{"d_expert": 304, "init_std_router": 0.0226, "beta2": 0.99, "dataset": "wikipedia_en"}
Below are experts of layer 5 (counted from 0) of a mixture-of-experts language model. Rows are named router (the router's row for the expert), gate (a neuron's input weights, with its number), up (a neuron's input weights, with its number) and show model dimensions 0-127. Each number is 128 + 32 x the weight over its row's rms, rounded and kept within 0 to 255. Numbers have three digits each.
Before each expert's rows: "comes after" lists some tokens at least twice as common just before its tokens as in all text. This comes from a sample of Wikipedia text that the model never trained on. Tokens count by the router's weight.

# expert 28
comes after: ",", "1", ")", "),", " New", "Early"
router:104097164174165139097147135086158101188153119126183117043144125179159126176103127122135118163186099115131170155118129164115148140224114181105117133097131141150109110112143091146131096184110101152124083125111087157128074147121113128119079129113112150154171145169134098143083090161074183102195127115165102066132109140151175136143122114128138157067173098122153070111048106112130137082152
gate15:108137121145069138166115172137094102139115111117083099107079112175108168123153205082157075165111182101078108082109134122126106124171181131118153156137114121122169137096134080120114088092087183146069110115098117129129113139125092126066066107131073131140152171093157136144099142177103158106069100178114147107160144147158180188051094125130126161095142095153140179127197164103148127136100
up15:085148170118103121198132135154148148090126151128106096170102099072102131098171087124065139095079099148148101151117058158101136088156111138107161152160147192109071085145157149126105107168090168133132175108170108121139141153099108157152156139102095134096158062104106088158197154141159049100134117097107180099126081085141142130113135162088149149212106125175066137119157170117131123136131
gate16:118123146113132172137173152159102134120132172108232157088172169145160115159111166109119138098164111128160159124135173139127157155111134153162079141188098092086100113136142100138190156099156139104144166143121125092089107093138135128069142177159187120173175135144123133122114134150110130104117142019109148104147088119127158172136173081142143117107158122154092081074071060180066106135109
up16:118129136162096152152101112122115158111144122176112162183082116124115132172154100132133159190145146115098123122140094110073104064104138127100128157141178144145140111160125150112137221158107138144141127123161144152052131085134073112091122093066136126111141126086160145122099117097141099213066147148125141166025104184138078190157143158141098134112173124123124047177107148136114114162099

# expert 16
comes after: " ", "-", " (", "born", " de", " December"
router:076101145130135168154149124077138122177134144160162111054118116158132131145145122088155138140139127109146167156081114186123163129173170108139085148122162136154095080116178104164165137144139120115084110084128093153080096142106114115119091164129131114133158142153101143117066101190040147089160115079127154073121110089170158111168141119140099173052201073089087059101097143115131159101165
gate2:164098151079134125115103115110144169176139156136102108068093129165097127130106153054145124151126125122110062156120126155116090095160132160148129146100054125162097115070174140113128166111114058118134144194118173149201088140148124128081076120172144086108102138106131141149117066107151129105088093091133190115176135159142139158118089107094180176078108106108122205083095115150126143137193
up2:118099084113166118128130169126092092130174079152113140081116132150110179093155129097103111173111126163137088066162112138179097179129158117084173135163130158120188176079139131166131107106148117119056165117130081129150157166130128119093097132124086159127118165124133088131095129071105068169171116157106046112186180112063106140124065131153188141125104097138133161067130088144155103167156
gate3:112115143149138156109066161161159097191149150144191177118090080107185139077141105125097155128200131129185114173128120159103155174134121164100079173157143115108105127113135031160107083083077148135126118117159178132182132053115120065141159123081150125169128117164105148098139095158153097097189086089089131093114095160132125156194098165136135109142097105136135112149125108115098112140145
up3:102104135147149150111077115124145144145125124115172105144076125077178103073207125117062186151160134146174128117102148144126137153110126158148122154158117111125109142064178109122116087085048149109099131108157153120123150070131123099168147062116088114100087085199113138170151127143158101119128170132068168127118094137187094157149081139075174107137100064115085072190125159116151108112122

# expert 24
comes after: " The", " the", ".", " that", "The", " where"
router:117103141153123182119145154091168089158127150168124169077149087167124172155161181119139150131118099078138119196189129236097173121147163121107119164130165114148124119136179123179114103183129090089129044097126123165147104165127139114143132151132152081144130151142146142157107094146057163109151093109108138096140108142159184143124097129146085164143200137147105079127102106152164152129206
gate2:130112166169112143110142134138111140133167107135176098115083141106097201112184144130194153071130131094084095100123122152068097179156149063109142158147146091200134143141047106139168120116126166158099094109165161059127081076126102073139147117123158096157121149044143170108115148143096063151174143126162177162098123106134100084127178100152130095107115107108130146144142149105095163156155
up2:143174137166181099094077130127130138082113152100139092125130103148153113108096148151130133103122208144161085082142097108137161140147117114121057112145064155089097132106132138132163117126132130130122155139118122121113196116175103146086103111146089162168110098158131165120110047108099163155118101139110086143070074078136131114178102094145133131028029126144199124159111125180135123151077
gate3:134154165164127145141151101173114103125155134139112110098149153112077149149075170139137081164160110118094121126132119168146130139149151112145120083113089089162176081158136104192114163089144177151125120049145105125181109123069175105123172118167173090151104127106084092142133078162125185100083093141126105049132120114132114136133137112159121121105167110112129163011129229155112142155147
up3:172131174094116184149095077164141110089155146166158103108047119117081131152124121170159153156158130130147132118154069132112200141123133085147120131097098134162171103111129098217102122116113141136134162163129120057177073116129131080096174149179152078149099114118044154141143114143133155119128060138146130085116112199130153154146146149084092151118101164101156157057105165161134152140142

# expert 6
comes after: " |", ":", ")", "5", "3", "4"
router:111090140142142175088143164089147133209125117138156149058134130121146134145092140103116104136166115099136132167145142174096127131237144112070089148113160149158121081090169074137148102157129113147096067102111105151136130101134128090092135127113160120157146144120136101135095146143013173091162102113150152050101122136165173169180131141164110175084168098155116102122124107108115167117188
gate8:111063104183157160117190130065132137123110113169111165077113155135123107131117096097121184148054144148146202201164149072130135140062132104109091162113145123149087174129121157099186112124113128154187114128162109171132101138159191189130129129206163092117144133147116096094129130097108121112127137091135122153107160129152176143172117115059164119101193130149104131086135129129179158163148
up8:109136088117136086151087129140134102107122135116084081071146141143120115097124150108144095097179128150109164170055056152167156078135165161125132113136164139133140115151105130085161157196143112142172090139114148119185085112128094143136205176076118153168143117077165133112036114095175144137178110145178127110068164188124099157088191109182143136098153161122161154160105121119161127129130
gate9:115090123073100217093140080107114125164134110155175106106054137115158161149150129084156157137107149138184104136082115125128160169148102132107108152099097069086113112075170066147161141132179095133121111120160085145173145071131084094087114113126058140116168134216100140117126153114105160144115144122143118108119142173140118167166097094120127159135140138053092065126158070105182123122159
up9:115124153126123075117104170160080157144108161178145122097118143108090131138115106166075154088157098160077113178159141091119065097097105118122194119124127069128179107162062166086141119193175079086156099138190184155135117112129183150137132125195153067114155135026122128130109116102120100141134134093134157089163131133093125137136122110138148121184153112153084140131161161163134111188160

# expert 4
comes after: "-", " (", "9", "ed", ":", "8"
router:082115194159135123106157180131157136189142109119173179040122085139137126147112128097111121161188080110114154141111105119074140134216159167122072116130120116160129101109167055156162119143119115091126073076109135169122123129054135126073129155086160132153141151141151147119081138177069146135148123101160126080104092115138170153176142091148145131087160057131134088103113120105072134122138
gate8:139110162118124148117108170135118112118166139088161104092166121145142114149187174148119105148138035104079115188092133135204199120119102158158104117154141123109143065122183105173077117154097141141191137115091149097093129161175173096115166158124109170101153123152141162198105116124079163121184122089139082098069112148184150185123090103081131123095143142135172157102141139092134112165150
up8:156139082155216099121113100153129168190148121132105159130166109137083115124126115110136112078145105119155219179140074161152158097107069160135146097135155131063155067191171214087157141175127156204100127160130100159101142141121108125098123138149120162099068107126109069141155156136139152147084117122108172092121147085132110076084111152164135137145120142069128123129133124145148127080158
gate9:145044176115137138127099129072099118119119146106170107152097131177085118132161180174101143180184119145066103123148140148131138153100158188077125174130101136098086152094212063113143150150108188183138137094101151111111145154068131152166150134099120152124157063160100125149094066084109106114165104137134119160176102088158143141103126134147115132140165126159128182105066116168108163124181
up9:133102137135145173127104129172108130131133109118148137162119138054105164151151147108103134151116114091116083141129167117120101046163121187129188113114141077120071133090183080119150179130145166118089120144101077115114127070134135112110127142142154134142163182132065156190109120076099109059083119100138158148100132085127138130157078143204105151119107160046054153197132120130109108090100

# expert 5
comes after: " the", " The", "1", " of", "The", " his"
router:119096178156095140124154127093188114136125143166121122095085130175127133181132163142128145144148092103172148165122117157104158124152195160142129141110148099177101095127167108142178114150128105105099056142148080179084067145141135117079148123137173084136182113150124112122120143158059151079123095078109179070110059105173161150111195124158105140078177150137082060122098102120126167087151
gate15:122132107104087128135144092118091068149120168149120109096183166130083162117131074122107112132128086081113099140194142121103088137143204074124146154117154129206139136122145117082108085111115173122092153149079084152153129065061175078106160124176140115148130110142122121101099153146084151166083047156091145112120146149159147104090148222151134137125110146142116115063134182108123158096093
up15:120099142099161105106199127133143159127137137157091183129116103177120172188111147172139114171148100113117123118147067096141119156129130077111107116119095096135115144107120142134075107160134196150142110157121132103121096150199097137132137060076196147122147128210128058110144128104112181083153105137122071141142105179110155156174160112096155142114178119109141100081132107205075069080101
gate16:110173109134155138110157130207132130145144108159115095143109148144173123104101105148125104086144184148189100188146106194095140088150122160091149068129142143128134145140119138141131098243144116093100150064182103118087127159134171151147130116115177123133159120079099161110043092126160206101144128156120095155158111146078131151137081128133135140096128141061103121105065136190137130160108
up16:117085126090142170143095124141122123141145087161128117137117107146138099134099063125174144180112132106113132137176117086166155154064116009117107107152151124092159071150134119112163127079123167098129130141139071111144148078166144125134129106210086123086154110184172125135154093123126151187147144077166138104161147113133165134085180114100149122131161141129114118138156167003126157098107

# expert 23
comes after: ",", " in", " and", " of", " to", " a"
router:079084111138128152123170170058168115181134110139151169117135138148084148177105153102146102162162104123145152161139130221113147098126146134089111146152151115128089063121211123201137146109154129143140131089138056170114102106150095121107121129131121130159138149141133109094029124170080144079159113083138113098125107145171180163143154140135090193098156134159080119094085120138161155096179
gate15:109137114104136140115135190118133117137099069069135143118200116127087180142170107120158136135129081125150131182115129172125115113132126093050122122095157129130160084144161139116067170140114174139152121117116140092106110144246133125107161156128163133105099139162217041158128134151137168106172131108135114141101126194148147094139135121087091122120160148077105156057085123171149151107179
up15:201147177120085137149147063143132143084170172182130106169088131131164086103130108144142088127121167107128125148145123057089149150113134132248136112128143130149116191100055122142134092122116111123107138196110150140161158153037167108150129128134107111147158120089058135076182128110137096155104112153120143138167103109137120140125139143136153066188125160173158092155143137122080117161139
gate16:151183174125182117140136162110122165181119148121128102077199106088125150146137077127125174103136162119135135120139105132140128119133144132135107137114141144136218109130077122158124067128112142111143127105091205111167151104133164139088121186121140115159140140119173104110168079171115093131183155102144099114150166156114118095069067131114170106140139157163178031092165136053053137138170
up16:118131156125120113123155099132137111163142129110133164128117127067153088158110119123119124117140163097088210154116171107120163170117095131170121072144188148054166191099167111184133066108139094161095142154114158154150180079056134123065164124131137140091134114098150095077195161127108109091096083111145192089114141139189144154102136139119129136170149118223131129130151107118062140136119

# expert 17
comes after: " was", " is", " were", " be", " he", " been"
router:128107095140115173117175136133147121190130098116196118127153111135135147178130109074139120114173097121182125117090116203126124091148134183060133144101127144166174126103140130149138138164180131109128076122163090179124121112030095107133120152102109101154131152147091155132099123171026182102157103097136095052100121123175183134143159151144140134097148091150125131152124159147144186156193
gate8:149055137202107100097163153139090095157120212154122154119134110142108132132113182162110094185131084135157072110132062119136114076134132125154105130118092079124169175128185115175138140134115109126135114117092167160184132123128178092149076113105093116102127116113146147094142187137136141133118108143099093068141108152126185162148129174112136136085175066163150174100056155065108083118156
up8:131160105182142103060085152127136144100132080150095131129085095132142176114143104202102110187160109147187118154118126159094110135182075158112133118104116072180138109111120159125098067081049109084133151090166105093161091131104146073147180084185100106144102103126155112147087170090099114078132156153099113157135127148028102096130101116116094157096139114081149137103105129105123155146114
gate9:135076179058060120060141167135112075163198139144092192123152156080106119124137142119126123115129137134138103105162047131079209124162133143100154141134140146121149146147137040164128057081124120071178098135147145173145127135133119137121140103103084138143115159090087085155146160095138088126135089150170106152134084149102105180175129190125137124146118065123152139100120108137091153152124
up9:127157098120136131177113131150154122135132171175133182087138159088082165157138118146198109101146161135210137102113111145079051098130173143127151123136202155186124130122107137165103137094161129130161078125126113099158184119040167124164140151104115059158089126109105091143194083092125188075093177116094169129159093136138106116115149119134143101144108169143084115116133165183158138149154

# expert 27
comes after: " the", " to", " a", " and", " of", " re"
router:068104149125113161135175171133157108190118108188161131094111099135108188176130139090141079130158088118131178138119134204101150110152134128117110122123091075140097103116148126171094130125101115170143055096170100146094107122130134096136154145158118110139176184184154165142131111193065158115129103101166107088129121137200164134166183158123074187081167146171123111097095128168092098092123
gate8:145190105146122132081118127125096104205149130091140142138097105105116060123114174057105092097135142124138185130056187124131133167103123133183093129170175171132112168097133043124108079065144116156120122168103114173103108152062136109114099127132140083084137148128111118080108174150167122135170095065169109160130113122124136164112207174092114132146138119150123130113147142155170144106192
up8:165122162088099121094127141104117148085096088123163168081131092138109139127126129173128103194151132129162110111163107114182125153110148127129110197145139125138045149084107115104136158144015085144115104102153133134134130108126170187183096088119145090080187172144173088178118080094118092096080112080120129141051091102145164086141150145086141101131068139155130149135157156125158126148095
gate9:085102112072075183116122139129142082121139115114086132093101124066120167111082098125159102076105114091126116109154168126094090104104127162122167167129108099143110136111102062143126128097096110123126174096181139134148080159131127116132109158149140111166114137145118055190108170149096065060136112108066169116098118186139153122117069160175151219133119108188113156137191123117105177126085
up9:123092156164097125111125070125127133114087133148111130150087163116065152159144112173139123084111137118130135178127205148133128153099166140104179203128146122094083125186138154124129177098181111128159158087085105135119068154132091161145101128188166171104097145173211098167128125100127166074125159125123123158112120149141070081147142139115153139144080137103066087206112142155142199125152

# expert 25
comes after: ",", "s", ".", " well", " served", " known"
router:057085106116120123096172092092168137176126164152176123092120109155126103157116124051147115135093123125190123136131148144068141141174115174121120157110150137150147108143161077188142145117129105091122045105153069155148080099116112082128128121166125126149109160143181119144049117127111154085145153111162150072176128137139232142128147162106050136106193108135097128092101126129119156114159
gate2:144095142130125122104126135107151173105176117086153142140124140097079141191102156148183117118153095109157158144140107094137124162172127054102109172129117102191152144135159090139096146147121119108130078077110101085129124091161091148113129143145105099095118159126134149129110102117064109184144153121175109059070103176164209142128107110186167162149181164138135130127152148097122154006172
up2:100093148109134135099130098130145118142077120197177192154173115127073157090150084124130162170087155086078134142133154139116182126127136135101093096181125145071084117115093157130132184129232178146166087148109143138077160112149197133172151121145156091127182121128092100151159172145121182121151158089116083116137105155105077131140127085128085157124083120156170121109134178182121098142106
gate3:096110132169110118106185096147112139097137161121152163073094167122133194128128166123168089161105122197068073066167180123142176114142168110103097160169099155110116021189102080105137117087138149157116149139111120136155096143198100173085178109135181157073128161153138112149106146130113129085103110137114099125174105164146138129088120115157120141107096095177090142114085128171166126147139
up3:123104129138091185125165096139127135162063116157178067155131128172152119134103055155130102074123087095129145137130117092157206134121053159098145146094125161128091145139183104161105160126056078139144088166075124125123139203093100105106137139117122155096125131138108087102138136180141182150109141109213138107157134138128181148110144130156143071177182115166121130189157148146113158119168